python train.py --num_hidden_layers=10 --hidden_size=96 --n_experts=64 --experts_per_token=4 --d_expert=32 --d_shared_expert=64 --hidden_act="swiglu" --moe_layers=[1, 3, 5, 7, 9] --router_score="softmax" --normalize_top_k=false --routed_scale=6.74 --balance_loss=0.0189 --balance_bias=false --router_cosine_scale=20.0 --n_groups=4 --groups_per_token=1 --init_std_router=0.0223 --lr_router=0.00114 --vocab_size=4096 --norm="layernorm" --norm_eps=1e-06 --tie_word_embeddings=false --optimizer="ademamix" --learning_rate=0.00127 --beta1=0.9 --batch_tokens=32768 --max_seq_len=1024 --train_tokens=188400000 --max_steps=5750 --dataset="wikipedia_en"
Below are experts of layer 3 (counted from 0) of a mixture-of-experts language model. Rows are named router (the router's row for the expert), gate (a neuron's input weights, with its number), up (a neuron's input weights, with its number) and show model dimensions 0-95. Each number is 128 + 24 x the weight over its row's rms, rounded and kept within 0 to 255. Numbers have three digits each.
After each expert's rows: a language model's description of what the expert responds to; "gets" lists some tokens that make up at least twice as much of what it gets as of all text. This comes from a sample of Wikipedia text that the model never trained on. Tokens count by the router's weight.

# expert 23
router:103126131120139132128123107102132122194168121117133114156127085123129078106135121138164114163149145064125114114126147088109151127163134149138143152135149121105106143150137102100135116113114149119116105145099140119080177158142129127165113125134165211124154108116099127131118172111118111137
gate1:159190171135140137117124099132108170107108132130121153108134127121143116120108087100138142169134146103141123080153108172153123128135137150108140146101117122170104102107135160123101133135146126209107109127132084090161159161117121145149124106100130105077106111146100136146129143128161125115
up1:100100119146121154125132136083044177147105123119109164132121139132173128119087082131114138133109107111147144145148160136120129147123157124173123129131132092142116138133129115138137119151077129164157141117124087084143142100126101101167144160126130118152132138133113117105171148130139190108
gate2:129170107122137119102130129126112132114122130151154147156159132083101115131115121151154090101102141156113165114162137112121121143170104174124158080117098121103115139109127105129159116169142120135147111122152123094137103078142126133131112172165075163076140155140153160138123082093117109120
up2:111113141110131127149118147144128121121180125133114132096101139122119120090148161089104123154111121102146165115120126157112125079158188149106100146116178138114149095152157113154134156139089083110132135101162157121134141142135161122100173113085134121156076136109116100177123140143131142112
Description: Word-final endings
gets: "a", "e", "ed", "le", "er", "ing"

# expert 33
router:131113116164119121100105191128142079101162156139105107084131087148146117131147147140134136134136121124116152144123143100142125118112115172111138119092126102131112199145116165119139138113132137120104141110112117173093137112099144142143149159124129125109152118127104054139090092154094167129
gate1:114094145140111107139166121107127122133138131105093104112128113147132126170156131144125111172119151141160113144111157119122143149145120139120151111087115152137136156150132137124106177124163117160096085172150119124114076167097108140104109180137101151159151152099094104141200149127118121106
up1:153141109086112107125113101120121115144098131101114112147122161149152097123090145126132187140106121112117145104076138121119126104120080152113157145111127147126140113118171173169112103121145133138143139097177148116109124165085106102100149137152140107156091139105167120136188111126093151136
gate2:115114126104095108173150114102136136128112112109129117121123148139115110173092116098117105181134138114175112154161102087137121133141139116133153172157147205108138109147108123139083126124136125102147128141150098118127159125148117093102055163137120147164127120133164154127160121111132124102
up2:119154173157165087145118123141094136103121118158067142155157106146105139192145098135120093138099106158139120138147100127109122125141169147125099164121172152146107151102099130163120123130112100126126103111088099110144095128149105154126082158140123170102119104140138143150114108123125110142
Description: Line breaks and sentence ends
gets: "\n\n", ". ", "\n", "==", "). ", "==="

# expert 59
router:110134125119108117158162131132137139151092129178088142158126137193118108113112139151170089148159118118100127139184141152150124089137141098126127128113137162161102130142138099155142145146112119106071136139092096127086123115146143151111140116112141138129082147134112114132088108152098098080
gate1:147116105140126159136148076155141157131106092153155134099172158130143138133125107145100109111079141134117126120103132144100141133165112173179097157133111114151110122112149117140136128156069166136137106139152100168164119157099135142110131157114155120150131148103077147164126130093109092134
up1:156128115103134152113115111120084124119115178082144118094147148122100116129128116123109118108174143121156140134085133117167162102132159139129157130146120119141157145121137109140130119117123143128135141121166147096138142117124096136087126110136144056173176127147098116145141092167067112180
gate2:123101146124112097136120110084104162177115142137145170106160142142125143100132125102152116108089112125156103120143083135129162123116115136144112198113144153074108118145162111115092129143120133103163148161128159122155168144140083159124111111163117141128122123156112119092140146121094085106
up2:072139126130115089139133114126084125102180118132160151161141151135144136142140152108155130149111076094102104122150153119156095138136128098108117143139181130092153102142142149110160152114146141095115171182116151132116119127136130133176086109158139086140117129146134140099105155121118169140
Description: Line breaks, closing quotes
gets: "\n", "\" ", ") ", "\n  ", " ", "|---|---|---|---"

# expert 10
router:115128089117136096139125118100134134098139141135125131128133124099154134137111079140158158147141146177155162119181118078158149181102123094118098099124106119099148198125118094169123132139150142136142116140112122123125142138142111096140094150080149112126113097138148132130102133086170092138
gate1:137143136130192108114108142148064111128073140165126121157125138136130109082104102162095133105146117155136174143157105148121139122165167133131109102104101119118163110183103111131119128141150114174151109122091145108153136118123120152152106151133100151135130149174170116146125096116136127130
up1:158091139153134138128144139145134144073121084095105136133141156125135129117140137124163142145096153135140120106067108093100131169144072134148128132143051146119114166098124149094158124113077103147095173129135116149167115102132126129133131151144139130096145148140129126102111149108144120158
gate2:103139124164119150123154122093128109118140119151141109176144125151160098152123169139151119164142137107068163086118163130172141141142144138131141123124185168088075127137106123129147128187110126113144136129153104127086102142105113125171120119101158121097128144083121102122128127122115137157
up2:134138153093141143122110169136149155122093117100134142114151153180165152120116132120165116081097063148102121117078115113112145110131114129169135147104104086135158126123102131095071126112143148097137125095162159100078121133113107119109145165110122120121108122115135142123109137137145150169
Description: Consonant-cluster word pieces
gets: "ch", "h", "and", "at", "v", "av"

# expert 41
router:112111123100092152201118086135163111113094128127090109145092091109146148107111148150116159134080059145132091118147103118113131137124132141117106172160149135120145101127135097141121116124163154151157159138154110135104147151104128129144141126132153142148154138113117158157121092159167106131
gate1:162153127140080127111093137107135122147122109126113150159173164131159102145144145130118170098102136150126114109148132108150116113130137134123142086139085127112107151119155142125122113113109098138140158087149142093113134159068116130142165138173127083113054144076119091117136131120142116146
up1:142084107152098122129143135091105098110134147100093136108154152087142100164137144134157143095111143147128104127136100095157115162182126098136141141100087156111152152132105153139110133156104141193138151083147127123081148130114109159141088125150168105146100153108123114109144099133125131124
gate2:157104123124136125118162156133144143178132144136120152139122115119120088136127099125128165112080125117131123148137106146111136091171132140132130138124094142154141138124124088145151121163109132105087135150125143134123175150134140111073053143161169096153063146155122151112107106134108144172
up2:154141157074123147130138101134120180115144154116162135141158110128091132110112108141171163095151096122127144140095112120124131156159139102074133081132131133095127118099099120132126139103173111067121173120129105147138110154142100110103141143152128153108145093126072133142124159136162127115
Description: K and Qu starts
gets: "k", "qu", "K", "Qu", "me", "N"

# expert 9
router:115096111142104127114122105108150134113139128140108132131175117110134126090107148121125095104138110136127151100126088129127103109120091175158165146113124171144111142158149133104172143123103129160120189101155112117101098103141093103137152149161154150132106135112162125156105099113174196121
gate0:157168106121140126095105159124122151116141126145127097142121121116123147129154133161146118160122141151134126181121100132115072144109135109134126149123138092140133096065162125160118094149102098115149073103139154083100172157126168141113129141127096149099136087107154151164129135110130086141
up0:130126112085143086145166114126109129161133149128123112095166157079128166133113117151101126113173105121123143084100136145090146168140164130108127113169097142120129172143110126110107144140116128097095168154105098149159140112140080123121132149156145091116140140132130153125132128159080153174
gate1:195149149145156113126103120115116116083105148143128122138118118133185080120153107146099143161125120118158075123128150130075138150095172140148154089094154119104130145162140101111120128102101121137111134092133112152119124176099127138139128132141129123122089115161089162132146164158132111119
up1:086101129112151120141176166143137101129154098111125120087135080131117162140111142108144152153088132153163124172112139137134141121120117150091124163160095134117100127097149114138111138173155120093162131148091131101161091088165152132116132118115130095154153163133143114149126118092155168108
Description: Copula and infobox fields
gets: "was ", "is ", "were ", "a ", "been ", "Born"

# expert 20
router:090131095134156147100155134082143105132165164103077117161127118145108113138133104184140135141098138084130095149127164152149138115138118112142121140158177149132090122123145091140093137078087137133133161143131166150154152151135124141124114135121137112128134111164114094119116112068128101110
gate1:101132133162153120127144162140130143183113129110153083166146160116115109116115163158106106114137108126168100142183077116076148145130112136133147112126141151131109126131147119108136092089123108125126114120127121082114105147118150134139150118129159109117148193161070125140141100143130139081
up1:153177142159112083129149150130093136150116150132185083149131127107148133140123142128086110102123100118148094113096104154103159117136145135111115108152152188154124094117094112141115130100138153123112117118123083122084155130131184129190092129119139131142104124168113108120122135134149122151
gate2:137126151155153145108156156116160146063135102099096130123113139117144122130141076123112178135122150116140123161168152107124157161169143115075107138146112099109153113112145138080142128157135091121103140160124099062142137123121108114148112137127072136156116108139116125150128123139161136096
up2:094150148183107151128129129114149172085118125150107138125145124124147105146114085099116119167142127108133137164151136134157178106153145159101089127135140147099131123132150114079148097091151130161158117146127077128150070125135122121099104159127123146099085140100125122177125120139161141132
Description: Word endings before prepositions
gets: "tion ", "up ", "s ", "time ", "ation ", "able "

# expert 45
router:131110187133101092138122107068134107141152133106146113134132096165124091150112098095117113150094153119119142131110122117138159160122196156103110112143149121137151094164126142133151162150122174150144144103105097174131160157098113118145118142144136170129125138127139086142113122126141098094
gate1:121122095111118171130102105125073102160152148105084139143145123152101175129137134193105130140118105099132147112133083141135154148110130107154105131094138133112161139155106158113109148124109096152086131157122129151153135150154105116181131133175113088096156133099134121087108156132134125132
up1:105105180136151109149118164146102119119132155103096128115106161118128131171159145171117129091157107126138121143097092132114147154137121132069119142136163126117166122129124117130105094099114121140104175135162149139123117127110083122146149135147113113089132119173162146056154104096147135137
gate2:132140135128134146149093157135102130105104126151102119115108098110141120120131127149118082143117134176150087128136125156115158152134137144103134102118053106136104163117168163153153115091106157107118155129128127144137191178057120156136109142121145147148124125115068122119114125134141129124
up2:173125141136129106159102161095133122118069110134124140160104082134146079112109136151131116176121155117157157141101142098088154129163129131143087117123112124114127094144138150131104169142126138154097127128116134168141144151097126132111122151121096105135171162079095137106125068109136152120
Description: Mid-word continuation pieces
gets: "-", ".", "T", "ly ", "ter", "ial "

# expert 29
router:123116101175162161137111143114108115151109134115120126080134142134152160119101122135105115141114097125113100154171137149134104106139137128125123107134171140113153114121171113116100144123134160149169146086129174161180132119112162150145104138077129139133159149064096102139102117128119150078
gate1:087151087139116138149121084147136095111141102106117091161152121138122125101126137105152138109164122128095109141073107154126173113133120146122125128144140176094098132126122144103144135134121138107095125076128110134146133137103120101158152165116076131151141106205110139151153113109086151120
up1:109079124130181117106132159159165108165121159108135130134141127134090134108147129137104100178144124120153143124110142127124126095133119129105161167104113146122161120187137161133119099086112118147104131142130083139103150136160161118070095101104133095114110125129168111078136134104140128100
gate2:076101151116121111129114148153148100121105130137097148137144182105123131124160136131147145106123091119151190148142122138124173125129125131110107101071150108171136128150113174132138108092168110113129140091161132142140122106088082134134157121143133102141090130105098120093085129129097163125
up2:145150113108158134136159145090088139091156112142129145126125096150093136125134121096103119108091135144113093134169116160120123136093097132150102102108105101081172115127122135165171117149110134115110114118100128173118159184111117087136139099196125141130134109125138129141141103114126076134
Description: Verb suffixes
gets: "ed ", "s ", "ated ", "ted ", "fac", "ing "

# expert 12
router:114142158135080109146158087170134112091107122156157117139117128121088124095099097073173136115123140152125155128122124133163132138112155158127084111161097154130118127123158188107148132165101131155107170115091124149118076140096153106137130125119132154130127113144144137117107104097153100111
gate0:068131129134095141095102099161113098129118156124107127141098150144133146074153122162143153114137144145127124162176099123188119106076138155130128122119131149120124130138093144072159117137129122135070150130110184101139097142157113113144132098152123154097121120128166122135124121123131096114
up0:103100140146101159120103118134150122111122152150123098123097155144168128086122157141106131142130129116124145145125091111150172127130135148129119086112153133123126139146085154108166099103155136149148114115107163125136128182147099126121163117138160182147117080094102179164141063141126124144
gate1:124115118129106103154120143125125144094141104131120151136146132131141121122137185095135138178103126119121092130143163138137114099130127100087144188094161123104085093144104067125131119147159128122154119147160127130128152126140127169147095082156110092119109119082106094143126188134128154140
up1:170100124127091167127074110099122109101126129139118084107127120132128138122136111139111143130106103084115150140162170146119124171114111169115145121149144094116113151141165121137057122141122157167132123107139141128113079152163124132109175132140095139105139129133109123114099166112113066133
Description: Abbreviation periods, first names
gets: ". ", "Con", "John ", "bi", "Bi", "."

# expert 22
router:143131122127148136098116128130189138101063150124125193136173136153093115092085104119108117136133082120109141178125120104142109127118141150164127124165149108118108130085133112104150115178128108149110127124097129159131151144140179125103134161129099110164123127112098133133120156135147153145
gate1:110088091164130126142146156138125135135174105120148140140104142089107123135140081150145144109098119124104126114139128120107072179163129084095114120120140146172151154153155108111198141118122120146110141144096132150140063159121124112125103130127134129103181110125129136130125134134137114077
up1:126161120129122115208139114132117151162161173133139113109149127131088115158141120166146132149108141113147104095091131089088148132109157078107138114131120136155139100147141133128132124162142133100093143121128125099125147145122127122168145108130150128115110092122145148137149112150124112032
gate2:088128086141123111104161118116087191161114145127130160131122156127089121102118088144168138113112145142105147150105103098097110140165153125155097180145152127124117096122121120125152129111124096142127114153125145177132147136113089139130165124113120149115134103160133168137157058121145107121
up2:144139136122128122167114120156150112120154135144096148114119111133160095176137121096129112172096102116143097111139126157108089102119122110071168133108113160126160103142149111171104119130120152117157121122129088068099137162140122129156094138103131124144148137087176083160123149115146161139
Description: Word-final noun suffixes
gets: "er ", "i ", "y ", "e ", "t ", "an "

# expert 32
router:176148146134156091127103104110139115110148121113184122128142087162109069131101148115118097132165125136130107145147136123143085171124171156114118138155111083114116122087152143166096128090157114120160145127147138151167121132152165084122090130103129137133104135105123088150122133121104143114
gate1:099110175141128132124097152125168115150110108126108126124132193122140140119130134163106119146164145164139139148112099119137172172140142117111129160134132106120062129146120111110102108115118144106148086121089130125115177106163149118133102122178159091142141142128095158091121117113089093111
up1:082148112155151107090126127134150108148154136119138134106138079111125128120166094079130112140134113090159134121119150127103115121109150128146127089101123132086164173092124169091154141148141099114132144134141103106114090118129089124154119161174144130132121090147142115163129134174134192142
gate2:131132144151091163142132124122123156129069106160147160139146106152127116128150118142130133160146120127100112111089134179094109122148111139111115111142124141130110142134096180085158129142111123158224155109099126124101136096133129187134090115142121129110135102126126157129129135163136167137
up2:142095130123116163163142140123117135141130125139122089158163165156140144123115139130154121107124109163142103129137123191114120095111121143154116107129112146115088139123151132151101105176098093127126133074146148186103180121122123131149154141122149173112125073110150109122130081119130144181
Description: Th- starts and plural endings
gets: "Th", "es ", "there ", "ers ", "os ", "ib"

# expert 3
router:148151191133120109114126117117084120118138158109116108102120101107097085163111109110145106158103153167146101122146165107104151118206091127162148151138144150119111156135117104119119154128103141122160123077160126124079137120092123156126130169126087128136129117107111148133120123114118159133
gate0:140127097157147155130157109165115148103132128163152108141169126169102157147118055129100111117135123176125116170176115105098143134155090141135186101119121114090132115110142124145111134088135122143112080109130163153113108151127110141106134122139120109133117139098138114111090124165165103107
up0:177111099091145106127110112131126108141119142160136102140125127115126097121139173121133088145137179139108152107155105091123141149138124109112137117144140155133160141096169108163136120087125159117123132175135096094139122077081115127144108146080071137114107122146136128156157158115172161127
gate1:128113161118122126159119150136126137126078125169175167144141166101132155150113112161139112096134138117119130167106160124140161110137076149146095153081097143121118139134118123088089111157102075089136155141106141122131142112129111137119146092133113106150133187148096120130118114078120105146
up1:116126117148143117113110148098144124156111141120086079143149115143112114101144135059145103164093088138108140090114126120097147105089141129112133155171132114173155113158136130152162159129141153157096128121142139146139151179114188165134103155140135130093141110132167138132160132150114132118
Description: Prepositions, articles, table pipes
gets: "| ", "a ", "to ", "in ", "on ", ": "

# expert 63
router:133110134128125125138142103142144122109071156125130152110138136119108131181103102111104138148125123144131117149158127155175176152140133115129116089140086106196125100130107126120127088144117094146177136168141114127131066112155137093134158126182139108128121082129130144118128136143114155082
gate0:156062106153142159162143121153164158140117100172147126110133150123102159121125143153088143127121091137090146089115109117127112147102087122104129099105130109122099133150124162134131140105123113105123100125124175141124144099073155121133120129088132127103137107125177083128140094097156130171
up0:144137097098144152111121097102135097125130130147120126072133124125131170121101115102154129113125113132124148150113102163168154139092088159137151098139153142169125123111137124120127174104102123093108145138124138154132132152105191147115127149112154127114081130118200083167119165118126115160
gate1:122151145102159123133134145135125087122096103108094133131164143094088104150145105151127092106115149106120156116148140138097110166142109118155164144115131107117153147147117134090134108103139105113104132164119081145124141078091138118130141112142114172101132094085100148109129078110160194126
up1:138166156093171096153153118124142137154104168109151134121181124125085148127138159129119099127124122090150111109132126118163168140108159091103139131162165154157116089150097119111151129091136135112160107107134113162141143166169097121123123118098152089144100149131111111131158144146179133109
Description: Ar and rem word starts
gets: "ar", "Ar", "rem", "Mus", "amp", "har"

# expert 43
router:110155075131135126159094170174142089093122134135134081099142112144108109132142163124118153105152115133162145149132188131142158094130135173156080122106131128149116162117105129091134095126135130108095164109159150121084121135104123088141134139138176107122113118137114097103120113141150127102
gate0:127120142129116127094153132094145127137055138106106117111128126148144114125123125149127114139118106121155107132108100123103118137102133154126133108141090146153141143103173123202107131124105105138132179134088099109130141128152104193087135071152115142141112152085117149127128114158086126169
up0:106137048115158111114160144137126136133067139156110116086125138127132145149148122172101116109124118112135135080076143130108128128131125143108118147154131163138101155117143151113139107122124151104146132133072149138125118095142116141174119153167131085108102158116145120157131138157097109182
gate1:108153112102169162129177141129123133145135099158139084132177127123116108140154140122157133094111097081148095112173138151112101171140158120113134133100143134117121144137095101112129121161143098108131153160076119181141134162119130126100088175147123117139115105140134092107086117129156119122
up1:147099128158108110105130129120168127119194110157153127105142088135151153116116131123157160118119101100138125157121174151155118132124136122137107133127143139117099142117138169102140109138121111143128160173120106190127156062143149138116131163112118168165070179153112135123124104132112107122
Description: Sentence-ending punctuation
gets: ". ", "record", "season", "lead", "form", "appear"

# expert 25
router:120091164113115158142142137108145126145102192107113113124144149125178089147122135139125120131128108093091147155135125127131082121095082142132112098159125125120104145100077140131098118144169102140130206127121172135125114125119140139123129119120124154126096121071170140164120105121159141130
gate0:141133151131107151137126096163133122148115118133150101102122168133173109145111094126158154127121131133180129106148089134120108093114135095132178092090157109121122106181181142148123161108136081148122120110133114132116082140121123155144129138123079073154139142093154100115164135132110122122
up0:116127108126171144158140081128107149194151128150121133136123141106102104089125117130167130091111120135126157138107141120101133143142131095133066122170118163171142096124108130085111105113151121129145137156142121156133127148118138101171132132110109085147141123172118090110111123149101194145
gate1:136155082128126147094086113114113157078126102103115119150149132122150112153156129176140119150175080152158110150135131114108169127112118122100161096142121143134123163114134100085097087119144143146118133065159107097115143118123157124131159154098108132124134150115137120102128112178139106095
up1:098116098186116118092119144140122122095115170108134147128074151138164079129146147140152129084117114134110138132110126105132120103162166103151118119104173143174079122157124150121118132104166121161129108119133117112085139125145105125163145138150105099091112125140115076103141119109126088108
Description: Past participles, infobox fields
gets: "ed ", "born ", "released ", "used ", "ted ", "died "

# expert 16
router:153110140116141112125115114124125125138129169085121091095140140129108131112110123140072111129134114113157130137138143146132160094124090132164128171178145127115118127063119092123151144115132081136130168103154156106123129192129134085097099172117159166161123146120154125112123132112116171142
gate0:150128123130113061175104105166123145126125095100107121148107118136082138120137086114097139138166128138098120135112188096111130158123148142123097143076133158094109167166129133133160115097099132115128128132114116155125089130115101138120149114118156138147182150167126136130125106099128174145
up0:156149198135152111130061098133124108198124177142139144132159130122112130088134122129134103102104115096135148132140151093117123138110112088130165123135142104112117110143050152101149158138159146134111145138150121129116137137158148123168122141115097122138115131153122117109108175120151135124
gate1:142121119140139131122127166101122170170145127145127133137163136122130154116143073077131180081087163106140096140160137157146100123182110122120128132098103081105124117152132071115107106141133170125150117119162141117138080102138152128106115129122123161128149139148143144101118145140138177129
up1:113100124132141134122167156171141113131177118139196120146103139095120104163155150116171105181187135167157134137089081105091120154122137091133143151147133137114128114111096167140115149112130113102100123153131130151092110135109123132151155123120132093107115108115122155112115100159125110117
Description: Verbs, pronouns, and by
gets: "by", "= ", "him ", "ed ", "them ", "included "

# expert 61
router:111145122135105122130159096115174148112114124135137115113158105133134099147090164073100144107109124145146158162108130156137150093149114136135118114186141173168124101091142128106155077121121073124125135092117103110093135128121155110157111125116123121094089134135139082149112147168158119142
gate1:116150113087169130144154145144106092128131107091141099153141136122118092092157143135119136081109127105190146137099147113104148085120119111164113138119111142157134149166149178142095134068151120146130106132120123102120165111143103164134117155159100117109163151146116122149116118107113113081
up1:135170116161154148122147151115128165148145126110101131146141098191179106092108134118110144117130147143141129126115085133145129119101098107170167144160132088124148118116133182130135130131117150123155104113109121092158143139180106146137138160104092082119116099156132155136073139113140101120
gate2:141138111116127153127100098131133158112120101191149125152102119116089186101142153167119151115149135128129130134153117073163098201135168125122123105128138100136106124138115077146087134143112154094158124127135153133092129133096134112097172133110139131142139108128105120117106147101110083137
up2:108088104138105092133097115126111110126096154133152138109102150098102140139144141117156156153126159121120181115141147110151124110154115142092086174109144136122145131135118075123138171196138147135128101154145142148113106161079122111165098124152138136168146142106094122122122129133122182157
Description: Subjects and name heads
gets: "it ", "he ", "also ", "It ", " ", "2 "

# expert 30
router:061123135118127117121140129145161126130090138105106132130163138168102117105103146132154135102152134103110122128091097113109150189153121141130147159143105110171149150156111141126138133138143116125133123140126119117108083144095164108125110173092142142093088134078147117090098089170154163115
gate1:122135184104102167085164107091127150186142141117142104131133127115136145124140096133139105096104114125152078152153089145170125155136148106141128119143107119131130140146044146122142134080114132104139084113106095128102145153109132100088129141127130084149120140148128128101123123116116152128
up1:128162080112108106123175145140075077100117109114118110137107139126098115146115138110123123115109112113152177091143125122135099140110151162144109107128180172122073078106153126118161112128147160145116143112135109114127114127167139125152088084123155137118124167155161134144142137121132101162
gate2:101125110121173134135151160121084139122171105169087124156125122133117152133104069119113099117137130160123122170104154147097126106130122156116130138135093131134136140125111126155153127131141087116159100098113147149170108166104114193110130073142163163141142136111101142145084119127097140119
up2:131106119117084135127073092114130151166126152092119165125148124142083135109124156144107137117134144108098092078133117124131125140090124088127125143126156153145121154141126157134133142139123140066158159150113121094107167125139124089156086141103149093090154155129139140123173139149073113134
Description: List item dashes
gets: "- ", ".", "s ", "and ", "/ ", "−"

# expert 62
router:155145103138095166128125106140158154142111122141088169113083117098137193109114118122155177102144139113097136069128128122165147139144154116113110157095143113125136125099099128145115155126108076179120135132166132152150094120133157126113135108130145116136166104126156135164112139096158120104
gate1:121176129134122133142153129159133103115140140074096145191122102119169081088172136123078111148112130151089107113138096166170100118153132129131140135150149139104095122095131137127144080137104145151143127150126171121122097132132165132160087132129107125147105109148145132139118111170157123131
up1:104123116108148129124146118110143145114137124145144125117132119120087170115143146140124168129097098074128127133130174130103156117127100102100124125115181124105124143106103089094130122089185105126143141133108085107165157111164110138184140122095170132145146097152157090153149166139156113119
gate2:119141119103142144123171122156100103135125077178153117182145150113136127137133116148125128105111097109105141172103121191112134142151120155161115144128077112138118142159161159168158133127088094107115127132111150168106112098115116129129121147140140091110135124072139112111095109125154152159
up2:100131101140116115166142122126137136142099118136166133111153131110131124114165107117135170099131105141123158151155116129143121141168171123086121149095061085155116136119122143139104129117101127136104093117116079137106157124139164109098132116109133080106151147114124058097171160148140135097
Description: Initial consonant clusters
gets: "w", "W", "b", "H", "dr", "J"

# expert 4
router:143131123170145121115162088155121097162133139124180152117115117103089168110104153137115083079108061139112132170142090093127144117137103120132107119162128167153125115159144116134113116152143166144137143158151131145138133126116114124127102108139100145149137125118130109106145060145089157145
gate1:132159135107124068121134173154126123111107133111116134173128148073134126116154178117115133139100119111161064160159154091128077134119140151119171090164135129079131138118094120143119134141151114109126102079082128132127140163126117110120117120154115116117164159134123149148122103124145146141
up1:118109119151122138113102102120105104122124143141129144112100133165182111100151127117141154165153140143069109081095161157140090102136135122099097139124113124132084113131174162103116155136116145132153130178136132110137130093123133120117169125117102102181112184128098109127153138084099125130
gate2:127155116118070127157162158114154104140144119122092188162124126107115122150111114153103128130123106098124138146123136152128140145163159147178140104120147142110139156142132137136077077104126143149117148114096122092158094076139116132133169116101156152126131142114110160189088112117147124139
up2:117100150112106153090115097152119135129104181137162126104101122166117127170143138116147092127162128157150089131120140107113116105131137118166144133089148133178132093146109120110123134136086061143145129110180127145132137125159094140157104141183124142145142140161157125139116146122100105085
Description: Table cell separators
gets: "| ", "- ", "= ", ": ", "=== ", "=="

# expert 46
router:139100083106108133199112103134107145130155124119108131127114098128143119113165187153142091123157138082155123100126158074123154104122133150090112155144125138112129111151098138147111126108132185107146110162157136110102129106124144106165114137125140130124173104153100150100145132108114083123
gate1:106112108151128121128093123177111069122106148123116137143137132137100141161140125140113124105112095163113120169139119142164109142098128147142123165113142121092059106099124153138133135105076116141132141134125106121120144109129132134129129128111084114134115200145181157121085095116143181142
up1:121141159111135159135179116121143142133166088127144153123101140128125155116092152161120130137145168096134162093097145118070123128158124131087134101085118137132176137151166143154138172118098106121127147123135139166154084139116102124136119093160154150143134097105129082143167097132116112139
gate2:104111137136093140127168150169141098135088148162100150126110087146086123135161119094100103119126077138133135123149123130187128125124077129137118146158147109111165126145094085148126082141102118114131142125145117107120134162159125165124154090142148104159110154116125115137087164124157162143
up2:162139107116166127124094091120116101103169110142121100095122134143141111123090109120132125129125172116131097165115118152111125132135194129144137096107079148169095127089106125144155113140145141152116138132149121152170077124132126096147129177108107149160109133112113137151182113144107082115
Description: Digits and letter K
gets: "K", "2", "1", "9", "5", "8"

# expert 18
router:106163095070119161131152109104118141171177125159134111142134163146093118192121123124142125158160144098119116129112167107142108140162131114126118146137173143106096133081115071170148161141117147134107125159107120110161122141109121098148159128152132116125123099086141135132121109124134160110
gate1:132129120121185146175141136092113162147120129089144086152100172094112113104121150178102113177098153130104115167124123112128170140123134114162159096101151110164103130124111099098149108109152118155139123130090151140106115150098102127160146073135130151129114126158102122110130105117138114124
up1:079138148115136093123125117207099149153084138122137139129104126137135110134095115060114110110119141116125134131122138116131131133117139133134182160140134124131115123098125139116110145118111133150133124131152126146123118091107118142123121119122160165142038092105125165153128149152182153173
gate2:086095097161114167114131108139125109133113164095110157134149125082154124104132107144082189169115122135146126140078129144136132156115123131138146077158135160135118102128161133136160162116126117152114137124102077137153134101124147156132113108110172154118151146127160180171145125119108121139
up2:133130091142130161120116118168141149114175125160171136152143163154167112135075125091117082134152123131138084125140149158106145074125109154132103174101118146119109164110141093134115114094131124108134162141143142135105107096107101117132123168120092138138165122152093148145081110139130106134
Description: Middle pieces of names
gets: "en", "ran", "y", "ad", "Scot", "A"